From a checkpoint of a small mixture-of-experts model trained on Wikipedia: a variant of SOAP for the experts.
Below are experts of layer 8 (counted from 0) of a mixture-of-experts language model. Rows are named router (the router's row for the expert), gate (a neuron's input weights, with its number), up (a neuron's input weights, with its number), down (a neuron's output weights, with its number) and show model dimensions 0-127. Each number is 500 + 40 x the weight over its row's rms, rounded and kept within 0 to 999. Numbers have three digits each.
Before each expert's rows: a language model's description of what the expert responds to; "comes before" lists some tokens at least twice as common just after its tokens as in all text. This comes from a sample of Wikipedia text that the model never trained on. Tokens count by the router's weight.

# expert 18
It responds to: Derivational word endings. Suffix pieces ending common words, like -ations, -ities, -ism, -ic, -ers, -ual, -age, plus said, they, because.
comes before: " |", " |\n", " of", ",", " and", "."
router:546487503540413561528449534509487477537454484471515484517468443524486508475508475489437500495435520532541503532492524476535514437527444511453481496543497475509516471664489469521413525485563477465460467527542482513490467475452482441475435506581497472612494548523476486516501519465558481531483554531548537459534545496508569516549447481472493405522517504424447431534504487483460532514484
gate1:498492466511518456574569535482515517492444521458553472468484511513523516527503488539576490464466518550504496458446485556464525450555541525547422528464488475425457447458376445483511506539539540485531560512495471526511528490522518525478487516537555545435511541524574436476478425480509439535483487533494500481526490497538444491473398486474503455500510592564480442435511532397519495532507
up1:496510466473447536498452504516515507501485513479454548529474468516452453433578450547594530589475518494504500479489497488526422411530540560560460424467462490530494586438487466458479477495510481538469489478526442487422553546500485544505584437525468483446554520434437499481514529449539498491529468535509543470514482564446509524487518550585511496505457512461525472429556449504509476466544
down1:517496445541531466493508522522592465496509476562474449542459437509516548435500524484497495472488495500521547512534445486446456531441559485514522518586460493456445496468564494547496477469536528479508493549558472536449503422579481540487411481449524526521505463577504533535506490469462602424585579516504489455477491440475543471493534589503484449457485523508529499511518479526590517464479
gate2:452507539464479468496513445515580521550440445479532487472492481539438482527512505470496477447530488519468509512468485552578528468477516497520417515538516505495475516534562534464452584559523490413485502413548521526479592508536488538560407465559484476451502462500498515428437471558517492522506538432584542472513482541441479526578479554458421480483494536492469490468523545496433521486501
up2:474508517521468515514483449470532490544505519494545508531431523561433447482457559541509499548506556491532488462456486505565523501584518406489514526467498432561448475516488493406525445497471542480465540528502526470506556473537540548504418502495523513492444487478551556562532569506552497530560516463532475470463468564487506496522551459398596499484462505461526504541453512435572437481460
down2:439534596504460438500514428485390576536573477505554510510579579492493396507497446568506422540439472473511517493475535456539472504503467513495504457468525538504513513513515505467482480528449525501520528462495473432530539507537557521507535543521401504517540498455482464476401473543538489488416523458489511501502528548528535470549499486478505554498467518549469525493540480521528510472588
gate3:514484438480493518483460537585480589465541494517516539488501449540448538485495457475510468545501516511519458540522437543486520508465574448470529437521529467552480532553392496540483505488565520522499497508467490550468552464525459437559538518517536486547402493540523451479504427486531504478551550512530480529484568489561579573482441551468491547493510611509422485507501462488539489510460
up3:441591516510423520541558519454495524566466445487519608470531547506485498519529482503515493552461533543459504474515539493471481498483530446513485461553442480496472418416519518536463490523511524529481513501495493427473460453445461587538529517420543570508565536480546507530436555448506456469575528429424529453573489519510558468519509529522516518507490518520521579487474491451480488471519
down3:491507541522526495589458530537504494446471465456481438522444465454439525532470528497471459554458460520537492446489528555486418510485421441471429486520426534556437491495497536502504470549476489470445509471467534444492538491453462535471604482504530479533484563562518547549452525548448502487498477518423492526560472523515484517431542585488584494499528572419487458539520516509483523502525
gate4:536473498536487518478533552539506457470484544555547472567450502510515546486443467528527453561426459504484472517503465515516520502547519472448497465502418487459464445515437493459427565479489516402529452469501530499530543575503476536459475439481453427506492525430507428521457470567548466461506459443462486475493511530456528461441511483500543488593549479563507475539529531470411580508511
up4:450541480518462489545425376514462545528534509445468494545494463562520459395579553503492483470517454467511527480485545492587488426503502574494516536469515504504469526525545507478426477561495426485518586488510584508507522509458459467541462490458491468476482449517492479538544489518435492511530512466465473493472513452536439516494547513459457473489510475477469562501496469449438606443517
down4:518472509509431453504505544513459503497469500514501440456456535535438516577502564518525527447495528500563541443493439531497468519506526509512445520458534478518436521479517540473571442442531427468473513417531498416500532523469424539514555533562537503501450497518467450556538485471455576470503442525526541516493552441477508493444512526481541436505507632464533521536440478522481428519467
gate5:473481461475465428432540560477471587532452485476586492451509493561518475435571529415433468415510524472541568500496462537474464560518532510504497588517544465516492501593514517501515516452461540477501471526490508534542475445467515457544513504523494570491537432486568473498500544456540464501508540464475522554570507565546526482515509562550517536542497493466512496451458544468429497548498
up5:485509439501555573436532496524494515453537585559458503483552505587523520538408514538497487431502577512477464515498454516506541482486442492483493506503514476491500450496519520537544500472532495433548479465417469526530492524451589523423447537542439490463519534565453443506393499518491529477510499467461541511504492443456522520533512556487470458521490560462533573431503562473421486516493
down5:497488474543504509374523504565428534533486501533485498509476521533433474545462571424505502434474562495548526528539461509536466488470567504549504549542474476462542490514571494515538455486463514540488435492487519514582496500441600563548550533543510481452503364511488484519518529510514503435505512444464533492538495513467436511544516498524478533539504515476517479438485457486426428543488
gate6:506452542511475514519502450512502416464406517567470516548466467494449486506531481455491521585565494584534518489542536527552524476501541526427493446563509427453525531567448545569521540469504557553503503541483551533554504561422518444460528487523530476489426487487566506448459487446547526532568483506475516539463510520510525536515461578472504582475477499525446457459524517479453471509487
up6:484517500461546518518474553600492538497472480520403502453515520521529455513498478473507500507494514529518506476522448509530503403455554535515543455469501503532436436514548463571476446481442530491433491450462540527533582460548464483522506457493509543523519474532550525477525524581495454460468528438448435471416476536561520513472485494507382482556568502569563452492522464473500448493524
down6:524501440526506547457459481413528494505459512493476621495533481533520545431457548499522494483559506496453460489555513457492572526511514553459521494506549516473513477468534470459521480444462479562560499527454434561498426581494553528479532529489485561533504467412530499437545442492469532579522597525595573425498459476491489490485538492466502503482480503544559456476508517514512524496511
gate7:455541511462446520544495520540438534453505531463490491463441436526482498578438509455476505468585463437489506485534484448512442536517430552492503509524566476518474515540505475575442531540496454462569459455490441565537480541447455476492499576501461434483452468482526523518519445433541482553516547551556495558500446478485553454533469529588424446466550494501505471478544490482512458471493
up7:527490546501413556522498495478425468539485550538472511516511534450457549424555510470448455499515552485445588511517554463492539470535547561468580519489454537526455481435456548432469497491470510586515528540481521474563456527506428510582535472564465486492528513488491464473518504550440500458525532536445479468478544520496454480530522521483477417445530530524454418481476462509461571457494
down7:454493507467495516525435572606498502502416466483415479455455502481433500546491468548501471473481476475518561545494538536494541471511522417512527477482450472595546425533500546540552524539512496495522511493529510531526557502482415489497474463566591520545563464491537501517496477527544545515525470528511435536481492567511544535449510523482566462511467481413436473511484524486485593464469
gate8:468528505479561501546479457513511493530409502452502539552456429429495527519483498470426505469428526513478485461514522534485508415456468430463478476441560628510558450573520483556469509483518480500478562489515488494472499494527484453500451554530478446574499508532487580525519548524507436500548513523479476577487502430453465455478480475525435566490503550478568431497483475455488499532463
up8:571500581455525438534446467519493522487500561496562460509513536517415469531557548480564473517536458566503448493444538564541515482462458488503443536518499537489467467535438489457500498550516478523439480493496481520561505537524469504536482593568535457458508423488476578532462485503483492481466477554528483482557475441493547517448478524525473518487516458509462568433590499479476482559397
down8:537538534461492547465513510566394482486451521546479484463479547485527534517494492451408490537482455452501523448516464503487542416498419554530509481466538543470474460517521544542521525545504495501557498488575523539516562477460516453563519530512544501537436450507438464506467534477506499594517587535468511479466489496417499515519492464474522500503535561472534530364480497541551527469565
gate9:568500515498507455534528462506502451572459502484513540507489453566449467501474507527472481419509525430486500491474486579497475454474456451457527494482503508486489479487485570563487451491507514436475495521546524519506487446539481466589474509431482487503445390505522519424492566456495505466556419500551474459499567546490473468566496475447480469447551492401583562471517451476472557455514
up9:506504446557498482555557484537536593525414511440456494513540447484456437412526535448480515517505475535524519511438507561548504499486532467584518558555458498426499507487508510463511514542516504557488464486535489541474447568477434545443477433540507395516467550471512455502448503477548510537478461495490444482468535493514518503502514501542387492521498489613457496478549496549494532497506
down9:520522499493507501498468543478471468449464520532483488516476482497522421483571451516548526484432526471489491496535439461524490470480472489542492435545566490541476514435579504445496435576460541555512568467468538460451546483513503436540540471501500577511595455525546453564413522526561464474523551458549516486524504491502538517436450552517562492446458540442539488535518488556499512598483
gate10:501591517501456470507559436521456549464466454457465486469480517526452508554534502540439467488501448517514472458497557510606468449483528514522442535553473537440472514482487538533511522518523542547491528505479521447526500547477425411510492530464491521444502436469437468522506484485481511556442508549493445503473487547503438610562482522435524446501483588546560531529545575483464513543472
up10:477425545423530549502518520481523520508511483525493442531423499499571443504540505524493493531527548461479441403455517486565425468522579521493434488535525466485456496509522514510516512451503503538494468529500456581415528513551524494512506473508556527495515542492415505520504504465498485505471581391544522529504515511397524491436524475513516552560493422557445536515440482450490471525557
down10:487471604514509456533491546496500458484555471425457547487462427477441478502580561536443371533528560460503503476443478528512533443556579468457496509506494487450502391471520465516554481483495480487465549446543568499457461482544479493495488465531513467482476463515528541484453447503468476535548532472511576520508506515438533507482535431478504461461508460515425501515548453497435494474491
gate11:521568520514541481475497488564462486451509537503496472465542424419503574484497439491497497468499485438465512505453433530553474512439530506461463431526449504559521516493519454497429531459459447378576560517562464521541460470480508480551486532506451472517478546503466494497594543495595491506560609475506486495521516454526467522493516478469502490488483471519486553566468521512539475424479
up11:489460507540500517501476453522533562518441456547480459518453526463469492528484505565539497541515423539502427524524398512491538506532530516544527505481511466557546514550499542486534508460528518558473518497506419549540522493476473544482501514532483453446538433492454539473530482528561455411531473557447515494459464468410590542563519568544462492487476557483496544450534581509473411465462
down11:478522509547505538523545447479532507556489572483511484459540540517521551412489562515545555536540467552461458437523549470461496465542495552583504556531467479499582535564508475437519503501471479516498487527453423587496458506533510523544553490489426447514453447522556568472542489431570443504510511435559522497518583518484484533471464470546455522527505427550497485485461514506462519466456

# expert 26
It responds to: Line ends in tables. Last tokens before a line break or table pipe, such as ition in competition, heading ends, and final date or score digits.
comes before: "\n", " |", ":", "|", " |\n", "\n\n"
router:536493517518429576522450518453479462464444508478509488505511450554497456512515440490549522528432502512477485549497404490562497454517511505500447518559423466557475517517519475495436541483488440468541451573525510526481524497474455478466459491568488492451549482500487416459500450514492516512490405520502548397463510495517500508505442439499428406541463467430446452476484457499422488539520
gate1:494510486565507505512497538533517497458472520477497484569505508475546446507530500514544475475446523564516456485523475577547488423492553534486478546462488456513459460519514546482511473555512472492566525430506494523459510467545484521523455526511513492537461536553523465520510513553498496462460511597551421559473553523558415541459442458456444350487535614489491522457537526512430496500505
up1:449429430514465534430462485529487505498444506447488496464463453487487520476571416556534524526537490491450471462532445514519477474515518524555481449473483518543487505546490551549413492483470571503545479539596511467448464503518491499518499494552456522429496537464472508521539506438459549421537437529530543449545465522490584441495455542539537533469522419546514544524499426450539477505551
down1:460439478479491444501470496542540517494448450495479478517519480458503596509472530520446520497524515458464488464525489453495462480465566562502535540433419579473534503520467430528491502502484512477561483537487535541480527490532516574579391493426532507455517473538502491491510543500450481433574503566470447458461550397496497482497518529549458426500465475596531450470487461517534462499467
gate2:558526553501448444500439480510490547468452471492555468467439574499432414464546460473513428480474498538473547512467402512506507471499557426554443484496545415448466465550511526489496551528470535464503523529479520520469611521516402483518484521493439507491490509477526458449411439519543475509541484461498493450472470489518488497560457465518468514510437502425500530486542494495484475430490
up2:554495505442474518573498526495481533448518526475516516491489489584461412508472461447482519492524500434466483436487575472600509420488451475486590540515472430540462473567542515477463409521495452423508472525538500430549558531484545499570485492472481545490494480521590512481523488538533541499469501504532434481529467572532487508462499490433508470513519508460425456568469545511461510498479
down2:466571483560523511501547510472526491489500427495574575442497566468516420546450470479554395510489499532407475503536481476497545525472474517492537464484552562509482537447498507505446517491463474516507530446407471451511456480520572487528524464544411569495584529537494482503421463490535494474525470533492525535560508463527523421539539488507485529474558486518478527522480531482490560430550
gate3:505469448523467550483490517539500598507544589489454548509455495584546495480469505563509425527448478572526483510523484525511448482502515456524524464508523503573515505539461454451509537498588488477549521486483471542475604512422466463508446522482489491545483496529476494512516485525553528531484569529437511477529469506598436556468491513511528515494452502539426444522515462513552438399555
up3:506518540505540482532480573443487527521419468473542520525509489475527429505555410534509510512500494540550539482483516553569457412496571541532433509526491447467481464498481564550454478524495474519533557445553493489480446484447538560537497538455499600523436427513553490425514462506510540495570484506465518505547452481520567505467500558408545498491457451504516479434473477460507508458527
down3:473511524536500462495501519544546548482543451566423479528456481500404466513537517514486478478472451501512569394558427536443436473510565489507495425574512433452479528539534501518510516536525529477411479448442452501467481464521505488443544423462514507510514479505464518504481474449464458538508528488449541566469467537475443500406517551440498503530531527466517562517567489507472491553456
gate4:451550500498524529484546439533498438485476544599550490518549483512545473545504473515516529538411535487481506532420500514501434522494518486525502480556493468542381513528484420464508529459493542381575491486469506461499499545422456527467521502486449509539525477457515572529539493500533539462512529438429496503487421480496576482489405456501503512511483517504517543522500423555511544530481
up4:488480485494449563466477439446532546499544557443436527462457535538478563424513470488534529426570408514535527501513503554503457493525547535419502544484442516481512505473517590524413479472505491474468444465522509508458519392523514502585491526491495515519522511450537489484465494551500507504519502534529469520460552498524415416464418490508484466415541504549475509519482473532549542485545
down4:548507593501484510529529512500523510560491505515451474459532479516390522499477538565535521456456448556548510421506480522526446528504483461504516530515517488419520453417541504506514486519518549461492450556579525445483558487520437452578541523508518416453496545575426534538540527508505473497469456533512529437545566492489529557473477552529501589457468520484494532458499443562496520468492
gate5:459442502487483462511563477499484545598457462463527446476526557544502428459470538526458491481465544554525515498522423509515446594547553503452525561498487479473516508526577539542543574508533533451502517471483473547493537495435550482590411512484522551505483493544521465486494537498464497475527440456479434411528482573537518524538512493542433572547500483474537546497446478454512523480506
up5:482449524486501534458499469484487547486494580480506480617468555517511524543465525523530464533458487551506491488503484476422560508490470444462574553496524498477576531547511504491531553438549515501553493524443457527491524469443555482486467482531398566431509576483488482554479495501460514520479576539387545517506475551479584508532518546460575496570503542504518496439510476485515455535487
down5:588479552467546495436518541522505521533419507497502446479558542526474509481431504419464504426498501578499517494475506541479479533513493519463491541507515486528428475446470502513514459478530489523489486498520429590450467512464597508572442516430600551480445528517451440576533484500512448514533526507436523566553510516512489498538478544511450599512512513508523547457486453478492450483460
gate6:506484510477458583501501473523520505469507484505497470547536467426506448516464493483564460518489471544527467526523477506529570502512543525490489525525594483514444521439540490558454497544546453516437469442553469489535595540454544459520531529528453481574464517481548571524477478436492554490510480469530482590451401568453553478481435510445448548486433486529551499477492418449527493508517
up6:475435547483465510552458543578456477461522432491496462451497480433502455529517470500460526505446450481504530451475545529470459539495511495499531504420543500555483500481555451522483427546445516450496447488472521491514556491552452475500514531497512601534495454524482513504500501590444468471451495507447426443504458450508449480462566461524508450552442477530497436483493487446618449453550
down6:482515552528605512454537458484464498451572543514515544542569568519499430487551505499500489514587523476475422491487480574500452552464485534451519520501532508561501576461463477525525521488551458560475559504453477516503444518463464447481605494500516488486551523463538547514547506543555467475517570463461460532477530516474462509530519535501543533445530420467605505516465490505554539480543
gate7:492559421457428529512421507555450483422471509577528529482486456500518494542458473457500469500490568477426520470506483522554532474454522502546541516475527498559445449460544523572501539517443494553541461548546483558538555503507399523469481487482514485423551511545468455494524447531485492482481533586529536530488504546446523512457499510594502465505511538527570497484539493439480427535545
up7:468528498475453489501531522422485519516494494515478575473467487488492490464543502517411480413471452488428528530510529550544543487392510517459499566430469521479470497484499582496462536468490449459518438545483533445521482472487520533534398554579506445540572532554430441486497516474452497559516521489446472440514497484506496478576501521507480559517510511568503423527555447492452520475467
down7:494451479546472487447501533578480512430492541478503508522472537470475549509462484539521509435445464468603518529499491449502499516489565521508535472499434471480556505417460426525521514584478512547524473505517429519575524447502465482505477485521583488470552512448498425485489534503538528468458473498531495532496515538478495571455482462556576530480457533555426556614415503515459511509487
gate8:415560554464500463495491563556461465497454512496465562509497434484559494509451517456482503544531532474488475424480468516522498438383497451514539451537508562500523534520523495481552484463523434539501470565480487533514562399512538454450478511496506494496560486488542498501533498495522402567475532508442523454407491443526539493499409467495494485524492489443509438562510450545474483554516
up8:450503570542495465480448474487500527502498473515521403434447460525514496471548485491501525581512496542452425509419524445461479526500514489451420439496489528490478498503476391512521409538501475504466543506511523509583513539469531475534472516550523532516581448509507534499427529449470582506503529561549484459528488508500527539485555433445506486547500455553536516421553490559493463465448
down8:559507466540468551495479513529510460487532478563495465511492547469470519506510516467469500464549461510533585454470408553564395573551473571511449483477520583493478447524492494546476499496465496442425543479549461479441551482532513436513523421549517554614535477518499446574509477448508497524531541468514457508494456522469551541540508455484518561469492511487513447447493456483484506453467
gate9:501421517444545549505458583515514494518442541431508471493508512562478457525502545592462520496553509501542523496489501498509525410434501473496493489432437518501455550503547477515491498447510499470551477432489497509489601533555509477474454459441460463499428421488484504531495510480484441499517480515502513494489515508540460531430459372455550515444497442509487556512589514493426502443481
up9:554503517492508442575442569496574504469484498515527523456449458530418558467416561511417582483509472598471496456498508466550471487451514511467437506508469453513595492489502456442551495488550429512521542506520521502452504499553542507469478446535453482533561436484484543431561488506488551526478510481461490541562540464462469470508463471536450461467556502521515515485490560518479432524483
down9:455536546500527444468459545512522511501461486549536501520477531464511430503529490478524564442506503541487472485534510506495458525500454492513546494570554503496517524455563536435475422547483523531486463526439552472470500457532489520463529474415472522554519459571538430526447554508537456482588444457552538510508522515481553586483470591472610459482420531510518533481503510572465451541465
gate10:520426510558495457437496506511556465476408471457447495436524489467437517552509478558451456507520437476516487469529491436567458509456534510520561519586503483451456463507465514507454464469546473518456436474479596446477502542458400507515508489489492548450450404458538533457526465543519509548460539537470476518479429498517469539532467508496518532559446498467512577529497510431502509472518
up10:447471514479522573522514526459519499517501505559502466507462454562535460463440548493521424506466496491444535467502552520480475453523479496442476502577533509478434549448496487496476607481483527500509439481519524554468555521601491485476443500476518557511504524501481438550543509515528496516503530435566601448577457534429476461503493537509539449506514382587516508487511434494485481513525
down10:446527519508472514460421507491533498479474538564453479530493462469516485554518482437510323520469562513443474462484488540511477540503574553436522508550439482411502440505550570558478524516483424479500565448523561523531496533504508533490437520477482510489479467510552489461471496502476458443499466534545519502506487486431495462486459541537446466509478557494415521500485532511431526538469
gate11:487521505476526513454521512553498513439523541462514486599493497482471453472539507491554516393537519496554491489501401507556459500502532530442491461542481512544507466461492505551488559468487459509512463475482447493523542532536518484510517586561542458483530574512442522411523464549459489484564489501443476471547508509570515525561500519521480492643471499513551508498428581487485452522571
up11:495452474539470521524526508476573473470528525553512553518510524494570507473472528544519519535474584506504504476490423557544516570410522514569551563609509454480480505482451511499521449470484492544464479501543459512515468491465422542539454507524479530526557405490500481497496479475518497479497498575372456432463552471516518494578494515560440472479432494552447487491534553495474488473481
down11:485481524489532556463558490358515486541598527469550558477520547443463450429447490514512451468533491518478508471504556523470480487544440504559511504467519410498534449490513544496496505435519520541490453535520475534442419513461595497509521532537519503518493514479479563496555477485533495544508470456511487494458554454432443570446495542534517532433537415499492489516498441461445474489511

# expert 25
It responds to: Numbers and date parts. Digits, years and month names in dates and measurements, plus commas after day numbers, as in 1968, 37, February 18, 2005.
comes before: ",", ".", " and", "–", "00", " |\n"
router:555482471500470550530480542481446427482412492484561471503532481560444460488477487583472472524541453513570431510482439489520513488493484433527465550558420490538489452507532503466492544468502435440495480536509512511505457493502479436484520528545496523533558461570481475493433524515519534554431534536501572498526533500562492520484459467484436447524504447391416465556467469437479519517456
gate1:506496485491560522523457554492513452506504558520461469523498474509509461519517532459500442469507472563544467476513438503575525527557573465580447484519527489490461507440481548497499517531496522485488456449576500514519503425517562476532504495574517503477515483539489473442406474391535452475514534456535486580488466570520466511534477489500418460567564584489479475386513483505560507514546
up1:512475491422507478501458505472493478485405462450522480441482513460463474520524454455517419468457543418470475479476484525460467501527454544562441508476454469483440477496474537540488523452519566529495373511528503491502534519462469567487474538494480518477533573424496530437587471557504434504543442546518511447522536528468518506517461487587467488562496547527528532542517490454546494501585
down1:491440425473521479578465518491564453496534452542526490569424398477542573464498500423492475499506507461520507516493489458451483482515557548516477485488473532449494469448465486503457452522490506478512475462503443514422459443537610493480437471442492474487504487512540555560450463453481539461504569549437562449527491499496544468455530526455486444495461495532516425513507483519537530585541
gate2:493573551470500502568521469522469485524512475518488466523534543407431381533515509553514424507533510568438580491526467504514537526490542447535477446549571442514463494466515517511431530490464513461499529532510539496526546493503518500540449554474473497525510552474522472554435483531506546511481463467525492411539528497509447565576440527474449500525447509557457495446519496415515557439493
up2:558407515514434537495431489480477484446486515496550525475471488511422491499504456463523550438449522433433422489482523545597496553500483458538483526491481495485453547525491583456529473528476507467493475510515463461475533566490537489514484584509532527493469479488474520550494549536501494471507518542524425424419460489514487471520466430432560462521531572456419496567459528511523477572482
down2:440509552521482575460488479501533559499541434475520539436554547413473396494493507469534448505445552502440501483514481542498458537534488524431480433503511513499499478501519474478434565569433516470576511503497522482528551504525634478516522487497424498447486514548504524496421461535533461482465544498562497474476492547549555500574564505444506533486510546522475529525538463470516492462537
gate3:454471520517415573414494502497517604444577536485521466469492484538508447492429528525486471498479496444560459516474464512458457517555516518522469482462520571491475526536471513432526591521535487539508449522449535544487552563492486562605546499469547509523478543508532462510466441448544499545475470491520531511486465492533506444460479491472535413456525442560514499474455512482519452420467
up3:465511519494548470550491537413501568586499528505567555438500575506590385506516449530488548504477559519543498495499569531554475508454553517530499524592459452524418515517502490476523412539511558532503524498520543486490414512486511498553482542442495505527463490515485496530480552497397537532513485497479486481524462476496558463557527470465509463478486517523443442463488479466493430462516
down3:534512458514561494496505498479481553474448551511417563529463411584490504531536480497546564466468513456473541463499456487483429525556540500510441442533454462514550483517470495549516479502442585462393525550515512514562593451509458546425473527515488481509531532568489501466464481488498492541447500557472441563508516461495447468426498558488514574497481550467501501527505557492465511465477
gate4:461491589525481512486546527523488468484420463541535480509520455484438503585475505496506409536416506513514482531478437532535503530511497447523449473553469515513441509474497461516567471470500507427470429475495425493538492503465488543523510498495456457565426550503466507448478558453532518522461550488425469524427447550377580525479467540513525469483473438490571524474495518500545500472496
up4:503505534501511457481472467506493503443469549554429554458501412558424530464533486514523544407516377511557523476506519498487439436501540511536492538481495553519530478520559602533451516487490571466504459487534537452418506507571480448476485461458419487459446477493507481490510563492519560461466512487541558452506531481487563486500484424472459465462552526505498511545538496540485538537537
down4:497509554521504505530530526489536504500498532580452478433453510558444496532535521492545528519477453556503541502480489479540399529485526498490512564467561502489495445467474516529486499528538474473616525475552509428426504470461523490532537528489520503516529541568438523495511503492569442502535504503521543504551495405511487567460537540529500534389476629457553550501505541516549539490549
gate5:486518459532487505448612509555460520551449496465538471415542536502477433466499523461471505437546554478580572462507423457572494565488440466480441520513460522536495506482512497527482454488520519439508556518467519586454463451429498512566467552525532478517439428512530425531534537514543515515511446504462495485480484521466500535497533493566527540478531462461518549521502557459446559467522
up5:447499527484473504466531512503466482472542450497462453485485512560562492485522494491476555488501482533515419537474555434465601530502460508490544522501528549409529537513495463498539519541507449469455542500512504476443423516475552430428484559492503513405489505509506451514436429536509448419443538497403575473531467535532473555496522494525460469534547507541497576435542512479458459528456
down5:502476545538457525379492570562492510552469525496565468528507535464528491399426521460513551470470561506514443552476531513472508519525504474498465514481505463467497525497467503520461403499468452419507484496527518537476563518473634483561486509476551476504548458430517439514420545483506523499498461434484549543493505522486449551486525515561518452565520482542537541464516520441503487507539
gate6:472501509468510535465528512549532517504465513530442453518524495415536474545472457510511413436531489519497518455460533553598552418509581520465446509568572455486619556443494492549507530539558481523489523534496520534503511486485525487502519473531493503558498433525502457508464572451462455470539505524528510552471463500486555526583497524524506562503556516520461471506547377509477529481515
up6:520453399466518538504463556492447525534454475515495479451464449516592582492510518508497505497479490500441473497494491575499396500534530503521465552482541468549410512511555464552457441467471528486519489485561470453516493438482545501518504505533514540542444519447564559495456475567417443475480545493413487466456471493539474452472537431499545497556510445512517461509461451479481513429474
down6:458489482471509587508519507453456518433454536510526581500564490611497515447492560483483497483487500429487571496531440416495464513452469515415528539582553517512472545471439463443503483510495501522506544476444400488513470517465482425483407524501457492395548514522550457444545507526513442538521512439489486451508475487498511522483506462530508475466558466503557500482510531482550516521503
gate7:531514506452474501489508511469498475416526488539484483565451443534499529575504485534489431474539485502434522506475473454549478487463517488548514545504465518515528483515499496537453551540382438587516542520491459540561578559481523497440471521474430515533495539466485497463506496488491529512443473544484558479453501498493534544446445551563483436562542519608589491461529399516488500482484
up7:568523469554547479478501479471427522573464475542505565484508500478584468447489435494426483475518505451455533451491486503551529608505426440513545505453492520491553453479508492488467515416434503519534483504495541485512448529503530543509454539545503429469556545516460418513510459466452505435495528518455515483446543568522579500513488464475479489415481460496497430510530541451436522482543
down7:496513513511478495513505550530496464422539507526475484508468527387487541523452446510517533481489468513522541510407411478553552514456585447533497496463521522522593432467413494539501483513504493468494422522573507495509596563482469510437486488556544504454533506427533418506505459497513523472477482508530522528432475504463517579507484572510542427451495558494508542543523486468499468469475
gate8:508465476462530521497494477522476530569436482477505511496480430541493488475532497498418501512515496507519465484482481533465548420433436431454525551511530560468544569501511428534500452568502440538518563544500462543536503463538493433441459555448478455542483503446547607531477459574543513527491557536435447487494508447522456480473466450486498559514525536498439474490492499564534594520518
up8:458460583479480454481477432482507446426552464500443436498517532520401555520544485394494486475498527504487442427510541485460456452480516514504377485496534492495486472561480464448479470476468439504444522488435462518489534479481472490463545505455493479482508549511527553518428511514493454509548485484519474497470510462413548522519522468460543496463446486536525593524548479535472509597530
down8:507438551533473547488468459431493576482494460542559456490535522501513565469481519517447511539460479551521542483495393482555503514527485564525510547475542573491487443479476456538502518503499533507530525579475444524469500557484472440560570515489548500497472578517458501558454562433509503637498456513541540486497410410459501532484503506528533496483512483486451521490533490551451466486496
gate9:519460579519525496523554515512474524520500502504535537486514496504523466465504533549441544519569552454559486493465519531482639529536530517543536486509516545535495467460469533560524426497506478455547471444545500459557511491540514479498444521474489448527482466506496499498483573565503474584537490535525503478552531460491454501514490396397521411470555519605493562482585500507483491525487
up9:484475473518592494569588511518532537459491510531458527426504440530424501472501527530565549534521455494449549524479540546565520484498473440571535525494461504538553432432519458466507500440510463534534461494472431472461428562509527456428505512547471493454472483466531473532528517488477443549478518484509585512496581498511509497493444548458500440489494537583474517511500500442413457535502
down9:557543522429546487513540504535501509463485438484458500574507392483505458498512572494568547474551490510504437512515489452531386468500488530491565498551551477496525513512512475435529455564545537501508463529446567464463556479521477491527463411501471426594479491495504452505531515550504425490503538487531564543502555494510550505542471518513584485508460500522487519501572483498498527538408
gate10:585513472460551482399515457486502504575475480510431513483530493564505465533521540548500488523503479437478519564427514467477512532444554471499515506578477464528533518510533472583502584503489500530515488463482509516400427512438515497522440505507534483496504455481517555537524567479477547466520503609498502460460579539427518543526534543467501485559531514478555507597506540463494540464512
up10:423525474456567498570479556514439503467484494513442477503428527536495464556559544456480482492506460444506452513522505568535465462476473539501483547522522543498505494511505505525503553538514550476511507527450488450547542572585517543485466472517504541578445572520519424523543512485487499575458517473520482563557497525507435516543466480515482574545446430616465443508452435473483484526529
down10:504464517551490502490447477530475482482445512480492494406522406508535477513546443529485432464456586483520544466490459567515461534555547479524488456511465494488574515526434505532500446497501472485430460438510471486485524532594447529536558462485454397488493494485503501505475501501488496535499429492615538503542515500430510475460519506548503418515528470438431437450511483542481473564522
gate11:475544505521485502497453483486502534432574526425521458548517450492469469465475531481443497437574515537506493471427439479562404559519517568480472488528504443585548575535471488513450437474493500472428503532464466554546523504478575477549425500502492480543485522498439487405517507514497476478590542523453464475544538548477436510563520491544485485549551523500550513493441524487494479488507
up11:530469506445500477518549460450566499506514522596541580461437547430391491465501465574494522571445500533433522505529464488498521467430512574553566474533558502555477575508485511499542530474525483441439525530474538512497469539514444495472492528497467480558474534524442460519480494533507520502552483504428449461527525450520498550576506537547538475470448486467422547464550514503516512525524
down11:532518484493539477495496530531487475552480483537536607551495532514567417489452477482515486511493455513483481453457553500485542542493520449459520560439461480456520431505512526499423531543463504550423496442453479454462428588452603608486488528533500493538503527461574511523523438502529486516493533505526530481517523530474553483455394470465495507444526444529505485545510467486488538564463